python train.py --hidden_size=128 --experts_per_token=4 --router_score="sigmoid" --init_std_router=0.0307 --optimizer="muon_variant" --learning_rate=0.0131 --max_steps=4906 --dataset="wikipedia_en"
Below are experts of layer 6 (counted from 0) of a mixture-of-experts language model. Rows are named router (the router's row for the expert), gate (a neuron's input weights, with its number), up (a neuron's input weights, with its number), down (a neuron's output weights, with its number) and show model dimensions 64-127. Each number is 200 + 20 x the weight over its row's rms, rounded and kept within 0 to 999.
After each expert's rows: a language model's description of what the expert responds to. This comes from a sample of Wikipedia text that the model never trained on.

# expert 29
router,229,204,206,195,194,185,222,195,179,210,218,202,209,246,175,238,231,251,200,216,200,200,192,207,191,182,201,214,200,201,219,155,242,218,222,178,179,212,222,229,181,202,197,210,203,162,232,206,198,220,199,210,210,188,213,190,221,187,176,175,177,181,204,171
gate2,222,199,197,190,202,195,172,221,160,213,212,202,207,223,212,216,178,199,200,234,198,216,172,187,222,198,180,201,178,226,220,205,183,199,195,180,181,202,182,239,208,239,225,213,161,197,223,195,189,215,184,171,205,165,204,235,213,211,172,195,194,184,199,165
up2,201,190,188,198,212,213,176,224,200,253,191,198,206,195,194,191,221,210,230,199,197,183,178,208,215,172,177,190,149,192,215,188,187,183,196,192,195,214,201,222,223,228,203,222,195,217,251,132,163,222,195,187,200,216,198,188,197,187,184,214,176,210,207,183
down2,213,202,253,200,249,220,218,190,190,216,197,169,231,187,191,205,184,182,205,159,218,213,221,234,190,250,199,206,208,195,232,221,202,182,161,200,193,194,180,182,152,199,188,203,192,206,209,161,201,192,224,202,196,185,190,213,214,212,197,204,201,220,196,214
What it handles: The and a opening appositives or sentences in biographies, as in Kosygin, the Premier, plus verbs like became, joined, attended, graduated.

# expert 23
router,197,203,218,213,185,175,211,222,166,191,191,237,184,225,197,242,209,238,188,216,200,206,186,200,221,174,221,218,203,187,203,150,258,185,209,180,197,193,206,206,182,202,178,197,201,191,227,195,209,180,182,252,223,201,210,190,213,195,181,218,191,229,186,201
gate2,238,214,200,198,186,191,187,188,229,235,190,196,229,192,183,205,184,188,199,200,230,184,188,226,180,222,225,191,212,209,165,209,214,189,218,214,159,206,220,219,192,235,207,226,194,168,200,174,193,206,183,192,180,193,167,197,186,169,193,180,182,188,182,235
up2,211,222,191,241,178,194,188,191,204,181,190,202,232,191,214,158,224,221,204,206,209,198,227,193,209,219,194,223,220,152,204,197,174,205,233,174,176,214,202,198,234,209,176,164,211,201,185,213,228,193,189,156,214,190,224,210,196,243,199,181,211,186,205,221
down2,177,189,222,213,207,198,183,220,174,204,184,207,214,223,209,205,197,202,182,241,225,216,194,229,221,151,210,209,214,189,188,200,218,183,195,168,204,196,198,213,202,214,177,189,185,211,206,157,236,207,226,192,222,219,191,213,208,204,203,228,189,182,219,246
What it handles: Final word pieces of foreign and Latin names, especially genus and species names, such as -a in nigricauda, -olis, -chi.

# expert 2
router,201,257,179,178,196,199,229,174,202,217,194,196,205,192,198,235,208,209,208,207,207,173,190,210,190,176,214,232,195,187,213,158,236,223,218,170,203,204,207,199,211,229,217,216,177,198,187,203,196,165,175,201,207,185,211,207,205,197,184,191,194,174,194,164
gate2,176,201,200,233,173,225,205,197,212,190,210,172,194,206,222,242,202,183,210,196,182,224,160,191,204,212,181,198,187,192,201,200,176,204,198,204,176,170,196,193,169,184,223,211,165,158,221,204,212,189,188,221,192,211,177,195,215,196,187,175,190,165,201,165
up2,205,207,216,224,181,202,210,210,175,187,201,186,174,224,230,204,184,203,203,217,177,211,161,206,177,212,212,203,202,205,203,204,209,188,174,163,180,177,188,202,179,193,214,229,154,151,184,220,230,184,214,208,195,211,170,201,183,219,175,176,208,191,192,160
down2,231,174,210,224,213,180,228,160,200,182,196,205,233,201,178,237,180,219,217,186,216,190,206,213,221,206,187,206,190,175,196,206,209,197,182,186,180,189,184,218,173,219,219,205,198,181,199,184,205,208,215,225,185,200,166,194,178,221,188,196,232,204,190,232
What it handles: Commas closing a clause, name or phrase, often before and, which, but, who, e.g. "His mother, Helène", "removed, and".

# expert 59
router,191,243,196,183,205,189,200,213,192,195,204,251,187,225,221,241,225,212,189,227,204,176,195,179,169,199,226,250,210,209,204,207,188,209,238,165,180,218,245,199,213,207,165,198,198,153,232,212,201,211,188,195,188,179,213,192,209,164,187,164,160,180,179,194
gate2,208,171,170,216,195,210,192,197,192,219,188,199,168,213,218,222,213,197,202,222,182,206,226,195,236,215,217,224,209,200,216,239,198,183,173,187,187,210,214,139,227,209,224,209,225,148,173,169,229,172,223,186,150,191,183,191,227,188,194,174,202,202,163,183
up2,230,211,183,215,205,196,172,212,141,208,192,190,213,230,185,186,193,176,238,188,225,179,198,179,205,224,195,198,212,198,173,237,183,184,204,226,191,211,204,198,211,210,216,209,233,202,194,188,223,211,209,199,183,203,159,211,212,218,180,172,194,209,221,208
down2,189,200,196,197,185,195,197,204,228,201,220,194,217,196,212,173,199,197,182,198,176,196,264,228,176,205,233,222,224,218,196,240,235,220,176,203,234,224,185,183,213,178,229,226,196,211,216,195,200,171,202,187,171,209,174,231,213,187,197,182,174,225,198,199
What it handles: In, at, during, throughout and from introducing dates, places or periods, plus the the that follows, as in 2000, during the night.

# expert 11
router,195,198,196,232,159,213,243,208,173,224,194,218,218,214,194,248,203,236,219,244,208,198,202,178,189,210,189,212,213,207,247,188,247,203,209,169,208,191,225,218,203,207,194,189,212,188,189,215,190,191,203,217,194,195,191,207,203,180,195,176,175,213,190,177
gate2,187,175,193,185,183,163,199,189,173,203,185,197,222,235,176,209,189,207,204,210,202,199,199,202,179,205,201,213,183,212,222,206,241,207,201,178,180,154,193,198,242,211,194,220,219,199,163,216,184,211,230,229,154,212,189,173,163,204,220,171,187,237,177,182
up2,180,199,208,225,187,191,196,179,199,205,187,202,188,227,196,189,230,202,224,221,176,181,223,170,192,177,205,184,220,201,194,192,226,192,228,178,244,196,171,211,205,189,196,205,215,197,187,164,231,210,231,197,265,187,202,207,208,177,198,178,190,187,215,197
down2,229,215,219,188,200,192,184,203,174,172,229,160,185,206,192,212,220,178,221,200,213,245,169,199,233,203,194,171,209,216,199,191,220,189,163,228,178,177,167,211,219,213,201,204,189,230,215,188,200,206,163,212,185,207,203,186,217,207,160,221,217,195,215,211
What it handles: Finite be/have verbs right after a sentence subject, such as was, is, has been, and the a/an that follows.

# expert 8
router,189,198,216,203,196,205,214,230,203,239,181,219,188,212,181,231,242,207,224,198,200,177,176,184,206,165,199,228,189,179,191,197,234,219,239,167,196,212,213,214,162,191,185,203,174,188,198,206,227,164,188,226,215,198,250,204,223,197,187,206,144,184,211,188
gate0,233,169,202,187,219,241,209,204,213,198,243,217,184,206,189,202,202,209,209,195,211,224,175,210,174,209,222,177,207,242,191,208,197,177,191,215,197,210,184,225,212,190,186,192,173,196,194,213,187,174,199,228,199,165,196,186,208,185,212,188,199,169,193,198
up0,213,232,202,187,212,202,194,222,190,219,190,172,180,200,168,195,215,199,195,165,191,184,217,164,208,198,213,216,227,182,154,201,229,210,215,158,189,203,197,225,211,215,168,200,200,216,218,211,182,207,178,226,224,196,166,191,192,165,179,191,178,200,216,205
down0,172,191,189,228,170,210,143,227,202,174,199,208,196,215,188,201,205,201,207,178,213,228,206,156,191,195,215,213,191,210,224,225,217,194,202,210,230,218,242,178,179,206,197,183,193,247,209,182,213,178,171,204,184,197,196,182,199,227,239,227,240,203,206,199
What it handles: Surnames and name-final word pieces after a first name, such as Wilson, Smith, -man, -ley, -son, -owski, including place names.

# expert 55
router,198,229,178,209,187,202,250,185,223,193,214,208,185,233,216,212,221,219,202,204,218,205,177,178,211,189,226,224,204,155,219,203,205,185,212,182,199,210,253,212,216,235,205,189,188,196,221,204,200,195,190,248,197,226,206,222,197,193,206,171,200,205,192,193
gate0,208,217,201,202,214,191,209,205,219,240,220,188,214,224,186,222,223,238,187,195,242,206,182,170,218,206,201,199,178,193,188,174,216,207,185,174,215,217,197,200,216,212,177,168,196,161,187,236,180,233,187,219,230,187,217,191,218,193,173,211,186,215,185,194
up0,196,187,200,212,205,243,211,186,204,204,230,190,219,225,176,216,192,244,212,191,216,193,185,184,205,191,191,171,186,197,207,195,209,169,186,176,194,219,199,206,218,236,166,188,189,167,201,229,175,184,189,208,211,204,215,202,218,168,206,210,215,195,178,192
down0,201,182,150,223,186,205,202,171,183,193,215,206,215,211,174,196,172,237,220,209,186,163,201,184,179,232,152,159,211,192,211,206,204,186,185,226,191,189,182,214,199,212,188,227,180,180,180,225,203,216,201,215,197,194,211,180,189,195,196,208,179,160,226,211
What it handles: Prepositions after a verb or noun, mostly places, such as located in, near, between, from, in Maharashtra.

# expert 14
router,198,210,192,190,216,206,195,202,214,235,223,204,211,220,174,188,247,212,191,197,193,222,204,187,219,162,191,264,195,184,197,210,207,204,232,186,204,260,240,190,195,207,194,173,191,192,231,227,203,199,207,230,243,207,244,200,198,193,173,193,188,200,196,177
gate2,182,226,186,215,223,227,208,240,203,225,201,204,194,205,171,207,258,199,234,192,223,198,170,193,198,152,205,244,183,183,197,204,228,215,227,180,197,229,226,221,186,191,234,171,184,192,214,212,229,169,176,222,201,193,197,221,207,222,230,184,196,175,200,167
up2,206,220,168,175,208,197,207,210,201,234,207,212,207,204,164,170,184,184,197,190,163,210,207,195,203,162,200,182,207,221,188,247,214,194,212,186,184,214,226,194,218,210,204,180,207,232,219,175,208,215,223,240,225,236,217,192,166,190,191,230,201,188,175,215
down2,199,220,167,211,207,184,209,188,195,186,250,216,181,212,210,202,155,200,220,238,206,188,222,193,189,240,210,173,206,238,209,191,180,221,188,234,188,156,182,204,204,182,172,223,196,202,167,207,156,218,168,183,207,197,197,209,202,226,203,191,229,241,194,215
What it handles: Capital letters or first word pieces beginning a proper name, usually a surname after a first name, such as St, Sh, Kr, Mc.

# expert 21
router,234,252,216,231,221,216,212,191,189,203,220,195,215,228,196,201,236,266,184,222,225,212,194,206,206,170,227,240,222,194,209,191,198,182,208,180,189,206,188,208,198,213,179,220,199,182,233,234,197,218,216,210,210,221,198,181,210,200,194,135,188,224,185,180
gate2,193,217,169,249,190,207,224,178,228,198,175,225,188,226,243,177,227,225,187,160,226,230,188,202,197,204,196,208,182,189,212,173,212,202,209,178,198,214,196,227,203,221,221,187,192,214,163,227,223,191,193,221,201,212,207,188,209,209,187,174,200,172,208,204
up2,183,218,177,226,213,226,215,190,156,183,207,192,185,212,215,202,199,206,197,182,243,175,219,182,205,236,216,181,192,213,218,175,201,201,193,155,181,212,213,179,231,207,194,181,204,203,166,210,206,216,189,207,190,188,200,222,180,191,173,203,222,197,205,207
down2,173,188,212,227,200,213,192,173,193,212,209,221,207,186,198,177,200,215,201,145,196,199,245,163,216,223,198,190,179,221,179,194,174,209,208,157,202,187,191,214,181,217,180,179,184,238,196,193,222,211,214,226,222,192,188,195,225,178,167,217,205,197,215,179
What it handles: First piece of a capitalized proper name, mostly places, after the, of or in, such as New, South, San, West.

# expert 7
router,238,200,228,209,176,210,189,204,181,216,205,190,164,241,227,256,237,234,220,203,186,198,181,176,207,167,211,198,197,197,186,159,211,206,228,188,209,206,181,190,215,205,220,171,198,193,234,180,209,174,207,229,234,198,190,184,219,203,211,191,156,210,198,198
gate2,205,221,176,210,195,185,193,214,173,238,187,237,213,231,215,219,199,215,225,228,189,181,210,177,230,217,215,208,202,173,177,173,236,236,231,156,178,202,200,214,192,193,204,172,202,171,213,192,211,199,227,217,200,191,211,185,199,190,193,213,207,205,170,162
up2,200,203,212,224,243,161,200,202,194,177,209,207,195,195,193,188,146,187,171,179,195,199,224,224,181,210,221,181,204,258,181,244,187,224,176,223,213,183,187,188,212,193,230,198,213,182,185,201,216,198,227,183,182,201,168,191,176,192,174,185,243,177,191,202
down2,189,184,195,196,231,191,219,176,179,175,176,199,220,195,157,193,153,188,217,180,209,211,222,196,176,203,191,186,208,215,200,208,208,174,220,183,228,214,192,190,170,224,222,179,195,183,214,179,224,213,217,167,172,186,173,175,201,189,172,222,243,210,204,187
What it handles: Word-final syllables of non-English personal and place names, often in lists or credits, such as Nagoy-a, Sat-ish, Luí-za.

# expert 0
router,236,233,202,222,193,209,203,195,202,236,204,244,215,226,210,199,205,265,198,202,221,213,215,207,198,183,184,223,217,192,234,197,206,195,226,213,188,208,212,193,179,213,190,230,207,179,236,215,204,210,204,179,215,227,214,178,202,215,183,183,207,236,159,169
gate2,208,214,224,198,199,219,193,216,165,209,212,224,183,219,191,204,217,230,178,157,199,165,172,183,149,185,211,199,216,203,185,216,204,179,186,178,216,155,220,183,175,233,208,168,194,194,216,206,229,186,168,212,214,201,155,230,230,214,185,227,188,211,179,183
up2,224,241,199,220,209,264,208,191,215,175,204,196,254,210,190,182,193,249,189,209,210,190,227,206,163,204,208,187,188,221,210,199,149,180,199,198,205,187,236,201,198,180,228,185,191,191,184,232,169,223,225,180,226,216,218,205,216,231,208,200,226,208,208,170
down2,197,207,214,206,235,169,206,205,232,216,250,220,196,176,191,189,215,172,210,207,218,217,196,225,213,172,210,229,220,202,195,192,185,211,203,183,212,193,202,153,202,195,167,212,217,217,228,201,200,228,234,184,174,191,198,216,168,209,249,219,201,228,194,239
What it handles: Opening capitalized fragments of split words and names, such as Ph in PhD, Arch in Archdiocese, Tr in Tracheophytes.

# expert 45
router,253,217,209,191,216,219,202,215,184,190,215,198,199,197,216,217,200,214,197,212,211,212,163,192,196,183,221,216,198,211,220,182,198,192,210,187,180,222,239,249,158,214,187,195,191,186,227,248,192,173,176,217,189,208,200,239,207,206,185,196,185,191,168,181
gate2,226,207,195,192,193,200,226,216,194,244,182,224,198,260,191,214,219,194,170,186,227,217,202,217,184,202,205,188,202,198,209,185,219,149,264,219,175,187,193,204,159,192,200,199,189,206,191,184,188,228,198,227,189,197,197,206,207,227,176,167,180,190,220,216
up2,187,176,222,165,202,188,174,205,203,204,227,218,219,182,191,210,223,207,207,188,196,169,222,229,184,227,214,178,209,174,180,206,217,185,239,152,198,196,218,217,193,178,200,215,236,217,194,166,219,233,230,226,179,188,213,200,203,172,194,166,187,167,173,190
down2,189,203,199,188,169,210,212,212,204,191,209,173,220,179,199,224,170,191,224,210,192,193,210,195,191,196,184,241,214,181,187,185,218,211,197,207,224,205,210,213,175,185,241,199,190,186,220,205,195,192,204,215,172,166,210,204,204,196,191,206,201,177,199,204
What it handles: Words beginning a sentence or clause, such as The, This, However, He, and the right after commas, plus sentence-ending periods.